python train.py --hidden_size=192 --d_expert=224 --d_shared_expert=256 --router_score="softmax" --normalize_top_k=false --balance_loss=0.0048 --norm="rmsnorm" --norm_eps=1e-05 --optimizer="muon_variant" --learning_rate=0.00123 --batch_tokens=[32768, 65536, 98304] --max_seq_len=1024 --dataset="wikipedia_en"
Below are experts of layer 4 (counted from 0) of a mixture-of-experts language model. Rows are named router (the router's row for the expert), up (a neuron's input weights, with its number), down (a neuron's output weights, with its number) and show model dimensions 0-191. Each number is 500 + 40 x the weight over its row's rms, rounded and kept within 0 to 999. Numbers have three digits each.
After each expert's rows: "gets" lists some tokens that make up at least twice as much of what it gets as of all text. This comes from a sample of Wikipedia text that the model never trained on. Tokens count by the router's weight.

# expert 31
router:548463518470456463510475586480447586536538521509476522595457486498409474514463565500422520507466456531497488457449484466504480466475473474475532482539483489582450511522502491470551587457447477467466549455467581500563511450480470470520489506513525442496470494562471549490519500494490415547494510540458523493490499491525539448503455584445463605534524517419452502541412488487543458504486429481461506484557489484550556545456535517537508564468493486492515564501488510528488546486592555522489516416483516553422507548460505484438475521454463477516527520549511548454501511491452546435
up0:507556518525492495478533487502574515565553398470536511504465539453507513536461520446534444551487480499539409491481450465545450507521572432497526486440530496422459464487442473536544476462455584545493549474502541430458528483487547515551506436502460483505435517516483466447480532498506522473571520599479490495493521561500460479560517455452550489516430480490505496503463475461535446468604463514479489495520408483548497521522551496450425556530520562473572408501497511513485526505504557457582507549487556438464496492549502534491497445462522524495516554446497538570524501483560477520
down0:485497501477515511461571486460449527572488496554524518455503477501487500407444505437501454496466471512497467479520518477516442532454463516477478477606502527531513532525447544522476549444556536491449473564520526509411525491498437469489546539511509538541540539492514459463440544566431512522541543434504517527451496513530475458554522578477555490495497417454528485497493526510469479470477498559476389528499464396515561480489523553523556551507492467499508457541464563433460466505473498438521377512529517467426468566550504480489507586451458528485562518543494480467496583465512482519
gets: " of", " for", " that", " W", " at", " with"

# expert 4
router:523492522516510571485514562508501525484524516516466523449483525508463481524475520481493510495488514533476539506402525456504510441511489523487553458509396491550496514544500466554542466361469447571441513430486557490419493576500484535503533536557524543468482535487573518493488528581448511525524481528455448498450601491557550488468477483411460520529525535495522493524499485418451494521508568476484511529528486558536464542459532543538526529469500554477449566563512419479471455549441532486443468460489506513371521567479481471503526516444483482552548531563477500488494556492468477463
up0:454477585520513549483499489440445497483562545484584452541475538539517525411518470554445475502463518488492571501547523497496479493498450437528574449485430497482567524496529513557509457456488497464480560462520466500556476524452484482515552541559467482468459520589566544504480527535498489548497485530527527528476534467472494442496411509529457448478433561558559552446548525499512488508416481499490580510502501487553493447542409461502511494489510508507534511502422543532551521497501496462486468443512441531547560522430523520550487530486605512452440587498443511494442478468536561489
down0:484520550532518573534478432526511415465466450505463541464504495617513479502506577497523549488543529500624488440479486456548523417439485525468550451459512449495506508476433527482452501432471551498506509502535467508491525482529473495480508511473503487519516509465472440474467452555420604567509521500487557509455437388516536480524478522484447542454436540544464479500501458450531551476532495505403521512580553548515493527494500564480495496476517531563477501480544522520521474463461539477522576493470490520549498485510464502536561476493545508534490501504482526479510576567436398545
gets: "ed", " in", "c", "b", "ated", "p"

# expert 28
router:559470552449556538438483542546450565490475476514510523516506471532581441512508578468479485518470497567478522493473505492509555441553522465412466466523442551462485484559525481457535472425483509497475547498509550482433506560489441511517511523588518453510450552466468560472521440483487444535416471574478497491486505431542520426487494486417525464457549530452521551498445516550460493536503522441473546545500482556535439514485547437453467522409429506521528562522510503511453550430489537515534465502465408489511516517439451527456472540488470518546557491549462513531560495468508534517
up0:564504482488590436506500490491504493547499439542516448569438379504538493493485456551514557490462469465487506395507460488528404450476443461492487454461569475583467593462545520540568483500512520506487480529590479472528486472540449521483461453494516465472490520496541479509540524476479520521513556458562483519490531504535475523447534557527522498445487444552463520522517504557496510541488460519527505468439518501529468504489425486503449497460493404510487474505498472518479437514508568549444464544497406460542600448513542510501529487446519465458441470462583465530497519460503420485
down0:491542484515496521531534508483552432479526441501422493469493537469559561503524462494483478545520505526499451469569414523499468450554520458593441492528456534424500449403496416493555448506476479448468535496517439463466520517467498578461490542506485491429447507505477540468534531449447495452486520442489492405531552474554521544455541506562554545594427500522457486551458477493492504515584550522470557554443540553531467525466504462550460525553554481535511554472484519510482507474473485476533492489458493426464422447496446477504512559502519581542515534518495449480492504534539504551
gets: "ing", "in", "i", "di", "ment", "per"

# expert 1
router:575445523430529487496541542465457499430530474475511490528437517510449440536469506509443567494483522557446519487456520504512480487520481531494431507447494586459481499517499427519529498466408445462421534455458558457557492536464478525514466550444530465540472475482438527466566477516427485500587615498488474521527517475493506437426522498503449487540537553487508455541507478451475460500513581452523496390517462515528564501506464511446495544490494540487494550513506469524483473489530534467525509550545562519474477543438428444480504564485445515477544523606535527472495427474468522482
up0:470471458477519492518510533551463530481540487546584465392520551456445541539478564457485532481586495519474521500542485557478555465534487503524541500435525480508524574463465520528529426495514494558446522470593570487482475487474549450488435437482467509473472561452510474484460541442486475450509486534463508488417522495560501500467473503541490542523438453544520567483506580500451479467475505545510532533438538502520466569515530467466525532508482496521377476427556546494495544518477520550554456514523488449489539477562460440463498475528608485427447479528559495514554541475529470482
down0:555533501502483488449450503533468527459523492471413520459512510556501395497615540519477500529440499552562558478465481451647495448538487510469515546404487471487454451506463557458501489572463456533636500466492485535518541458479542510476507491464484476475443527514484563534500418544496564524502502519544463467449490518484524463511488446509495463545483550504547495467486533398528515480515561513447510476480441511532439506528501477479516460483513541539458524499485463406553468475473471494517498473505470478471500527568538553511533510541514405514549466518509508491424521521521511436
gets: "e", "ta", "ia", "se", "a", "o"

# expert 19
router:551476490477541496490453580411515516442552507460493416497461461409510500506517517475500544554508540492476509541547481528501566503567494473508520547523543527593499485550482498541525523493479496463430468444480506495494545551453491506503500537511543534504449491541473510517512630546508481536447539517497404488523518455472541424458475476498526558483483475515435464468429492518568484546455570473433479482497479488562500543474468569450522510493518551499563507516533479479460455380493495462512491455456522475496467534479425478476500590467440462522504536541605521427509563471494533474
up0:501464520507488472520419480482504537434500553500521505530494525471482501468480559473427519469485544467570508478507442519574478533488547515457483505420581445456528481534576510489612537623510443542448546455526459428521484519474450588515547469495431519482457480520549451489591453508572502448511507463454520464479517498503496494542508575514421468501530493478482516509463479469486496485442539493428474531511463520471472611498489534520472453517504570435534524474518490466467535429438503500441459549500489502531561539581506455472480515533460514451466531544518521509513544507488569449
down0:524507492541471524522475426495481508539566514479514422473503534512466508471491594476509529535511510564516484547508550504440498443455457486470537528461458473576584481503498483541468495534464567431489501537505486457540556391474462595498483560487505432516442501490479488467530561488460507492492542505455528510455452480548517454493429518459516494521503478444516474488472545470461478517394486489470487449511515539518534488512492553498618522498558536478540516540564533496596542435487434581475449519513483517469510476451515634490517502469515549538515464481510485456609529502456479512
gets: ":", ".", " of", " by", " is", " was"

# expert 29
router:577451481491527484478409536524484539496426521405457522463475447470423494514521563479498505532456534541439500521540503479516525428506499501422530527545427507552496509474514505520500434517515474496479562446450524479451491552515513455456543540456516508451455460519535531542492594606474500572473545585477460513563479433492515449499525558467489473490526493510522497567521501457560472499472556445577508466507491495541498509474520536503451542410494577459492510560539505517471488528538485468520515444495506445516568527475427455445529509502446508435510558521476511470556542436438506433
up0:479539469534499496466485478461493460463585462492553521531464514374526469514531494462483495511500546501534537541498473480500482515548502499473542470551460525498479432524460473461485553438509489518528535486498602425486469532418461482450494484484472547428518511537597533471524449540455559528491483527466465481556497495510429457483545545378474501544515479500512486496537474547485450470474530454519407556499410471511486472566494484576563497498574565512473528455497457487476548527501535468496445550470540460534543541479555550571556527569521556468444544448481486554455519535531512533
down0:524498500523497452584455489463496452502483474515515533549548554497558481459539531476407480484484505501499500435585516485492497513495523462423492443495450540461493490574454465458434555523522514490522612581427449451488545474489464496498441525505544483427507432571540500438485481499449458484475484446428571423443510522473396464555494510503551502467509546534490486480525441457518521515460503503493542586462572456500499444515516568475508510467502525506582535476556457536508502549468487542478509562501508466518487470481509518544484539513546593529518537431458458479468515452451440504
gets: "n", " an", "k", " An", " N", "tern"

# expert 14
router:562483522456554590500463515481534555538461468490479474442521483442460503589490493404483567469559492557430533458413457458504510508491449479458489510517469475534533496531475464602457433455432505536454512447498528491504507464477502550494519566503491428465493446462439473484521560397474461528497521544438472454457538523579504458514494490480497487523456509519468482526437541528466477441542505455517432475527487555527483520483523515584433494476534478484508596599514490500449466436417448446498446499424495512474492507477522480499506497456438520514456526537487476525501512484565495494
up0:518485479548528499444548535501563472523496476431475589543583505529502556453456494412555549555485479583519557483532483553500436566565441553486447461527462420445542513451464495526497498489506479534419585516493414479420477545522399517510472488502489496501437499465492561460502479527491444497443493505453541524522477512513506464500518459450496478526468527521465517448517416482569490518466533532490460524483564521511525498493453542477534485493517504461462576559530472465508523544517485460560545511425501485519505473486493582456490501487478433443468565443472473547547450491456544558
down0:471464502617537503502519498433443503503497504581494557466548581424513471523520506507473460528603558520465598486502503521516545489510408465496556460531544542536485466466485563448506471525555532482480491504439556546524531538505498473501483463500513495534507525505490528511567522586432561472476530514506475462492513478579535488413499540530548580526517522498504512470469563506477505526548449464509478448549487504518505534512523470488463467510482544545566477458519566451557478462543488574541423491399460467518519504476498519563506498541563592534530509486558501581470496513516570466
gets: "d", "lo", " d", "ho", " be", "po"

# expert 23
router:562500529469460516485544526448430490489519522479527482544444474533451443521577519491474513502550470513392486493491492515572499420455496481476461466516478541491515446451507468550509434491408475563463528482501561482493476538479458510418500531543454505496535474561433497521528619424455440509584536496480464438475509479495514434467498510479484517518558542500542529568528480511463437465471551444473447463513429500574512518491505501470471554499433575468496505518540495580513564369516446490448468491519505490559530530470536500516482493487449442483486517557522542480510456493471537461
up0:550489495538472537515483592561419425494445542469445443557491455537481442451411432535494546409471489462527446515563583487544464494449576492491523480504443501480419555489494468522515507520425494572514455494543562488503496482548485516458485523450504505580429439498528529450491552427490512493525485496520459594557500482493570498500506560474479463510542461447414515479483534560460527504495489461497497544511573495508560486436539482481491434496511462571514551559503545473515525525493566512563501493538529466495550502460485484518489471497529538478474471505474504498585500442454466496
down0:510551527527456490554552451538529475482523518489549432441520465506510525455427508606535486536474537486468513466489458522487501592483469498562490463576463476522492497506552467463449448598453505480477416516529469461540500437508494537535482462578473523471527444485495531487466500504473491436507517490557510523469495477465424510532519532553487476505550511514473525519573459488427595524543559493501574505566446468458481458487537467538513507519557529457513453469570539492475544534469485490440564489512490454451510557380452465542503598506501569445528459418505470481474480515473527480
gets: "e", "re", "le", "a", " Le", "z"

# expert 17
router:579465562509516502470459540475474463586430477542532490503479476475544458515521491434451481478539492570498604538569451461561485431489491398468515426501525577579512514509522467466528489460501531494442432461579551485491489480450449481483493497497510515585441432518576501488553458505472491535455538519503493500498519436515491453497497536445462554478549557527444495487411505475556458529452567475465532508486502496542470529496493378451501532531499552511472562538444499474462479437484536536497537495559550511516496503493431465502502531470425516480521535565496516520516535448460504515
up0:497507535479519498419519486558528470515523485574505514546510524507505445460508468491523511522485513479452510541523526508454512510414571538559535562505485489526539482473470502447486505429519441401474514497569471451437460443498477520393523479523618481527565536481478470438519484528498478457581490571545501524493529428492564446482506513542577448522510523540485492555493560558518488460599451500527502507474467510489548572538476495503554489526421488514437569438447465534505504504452483503471500552481480479457566486464524459510468579535479495477508489606520451479544449571481499506
down0:509502490535514553444410529462469500527477491457547528486445440564548503519490563506494476467584491497509451468504556497437460527479523436546458392487527510539519522425512482541481483531505525477561516458456432507483449513432539503516547552472466451506535497449544455476501534459450452473573427494481527423524589563533449543504426465538500473517469489584505518525515575446453507555517531522534534554457466509473465449580501550487559453518505479529459500495458558470544469556490588533519505520494513500446472454485472471548492501518436532496497481484433505418555536437533485519
gets: "it", "ur", "at", "x", "tor", "et"

# expert 9
router:568494536479576486463474510426435486512489487532475416511518513478468455551480503385538529476527502525495497501489508412496545478563505479460507521497484517488501426508526425464547469491551469506470523503497518461522504532476496534463543539416512437431448482500488501493544568509437473558508506548477457479494540452578500512422513494469534546464614510460477500498466574511498430487509456468482494478514416466512497536525503434478597544507486568452534555526544521487454438435463460486512496476467426457453449520470524495440493549459510463401483517529464530501520514579581520474
up0:594462495558475430496535526529509565454510504508523447558546508536463556480467553553487483514482585416418495493525498481464510507475483471415485509519402498546522477493547498519405459491487466470518511465506505529458569563475502506479561463500484410482499474454545490495434458461440521547531489535450510446515497469529511591515497499480484445582555450464504442461418544524440526469458494432497468447455432484420490528501504505495421509490500497533519544498474481534503486466537493473500508533477509473481446506507531511529450533483560447499394510459486486406465491442430466465
down0:505418491442548462510537433488472507471545521568471494512510500579468532511526492512455468457476535432503464537619530547551539508461538469503547539552498474490476509512478534542532616491491509555558494428525538463512539509517484495437520568554473506528504453514516474538514425442487544565545514515440472464498429519479519569510559503529530501542477553503526423513477439535498410423623462524560527552519513410509522480462459524483500522530470491515469470507495599514519507501474542489496473472499562496453490440530502507495530540552468529509475515452472541546544536493453550430
gets: "s", "o", "fe", "ro", " ex", "com"

# expert 3
router:574419507508473538511461534481514514473492501424466504492475498470485482546446558452461552517475553523461472511583526518522471472496483412473490595529407508566523536458525444432529452508476502497458529480441489493542509565504527526427470554481431542491497397477535491476516483477506504528524504558508500482517492459526512515514495510437488446493510521443526546472527514596549471502487605458489469448488496515543421485465524532498460511479543515461431554561535521520475568532466469502437513490513456482450583541477448513456577556471476451476449565561552494478440591491473518475
up0:528496521495429524494471535440467496561515462540550536558508436536478501480469465457510501492525523545484561500462479480525451485469533475540485496492500428523466547526566494433508479554529492585543519489529466552434500431590409528474514439517452501523432479463478441505550483486441452502493499493511487488507497473495555459447520451517462460535529561453448488492447487496501445569541521451484574497454508508440542503486502493490454492532536517532505519466534464446458425522593594509566459478574531532390590557466503466480565547434448503429488549519467502526493545503515527543
down0:503466427487450516494501499580508506509468534509532507434482504520466409558491443466504408531525554494474439575490520456468496516552533516490517537518427476515501425519535461417477496592535462569455498508491498532510540468536539529455504457500490454524490474466527509464522529432500450426474526536460512471532588584496451513533464466482513473495520543635525461521522447493479457558465460469490481495540553463491443464449472461534416480518484496560500415537481493489451493517573476548470564538531545496557559568494519609492474514556516491515513513497533495524528503514525567535
gets: "g", "on", "an", "man", "ra", "ron"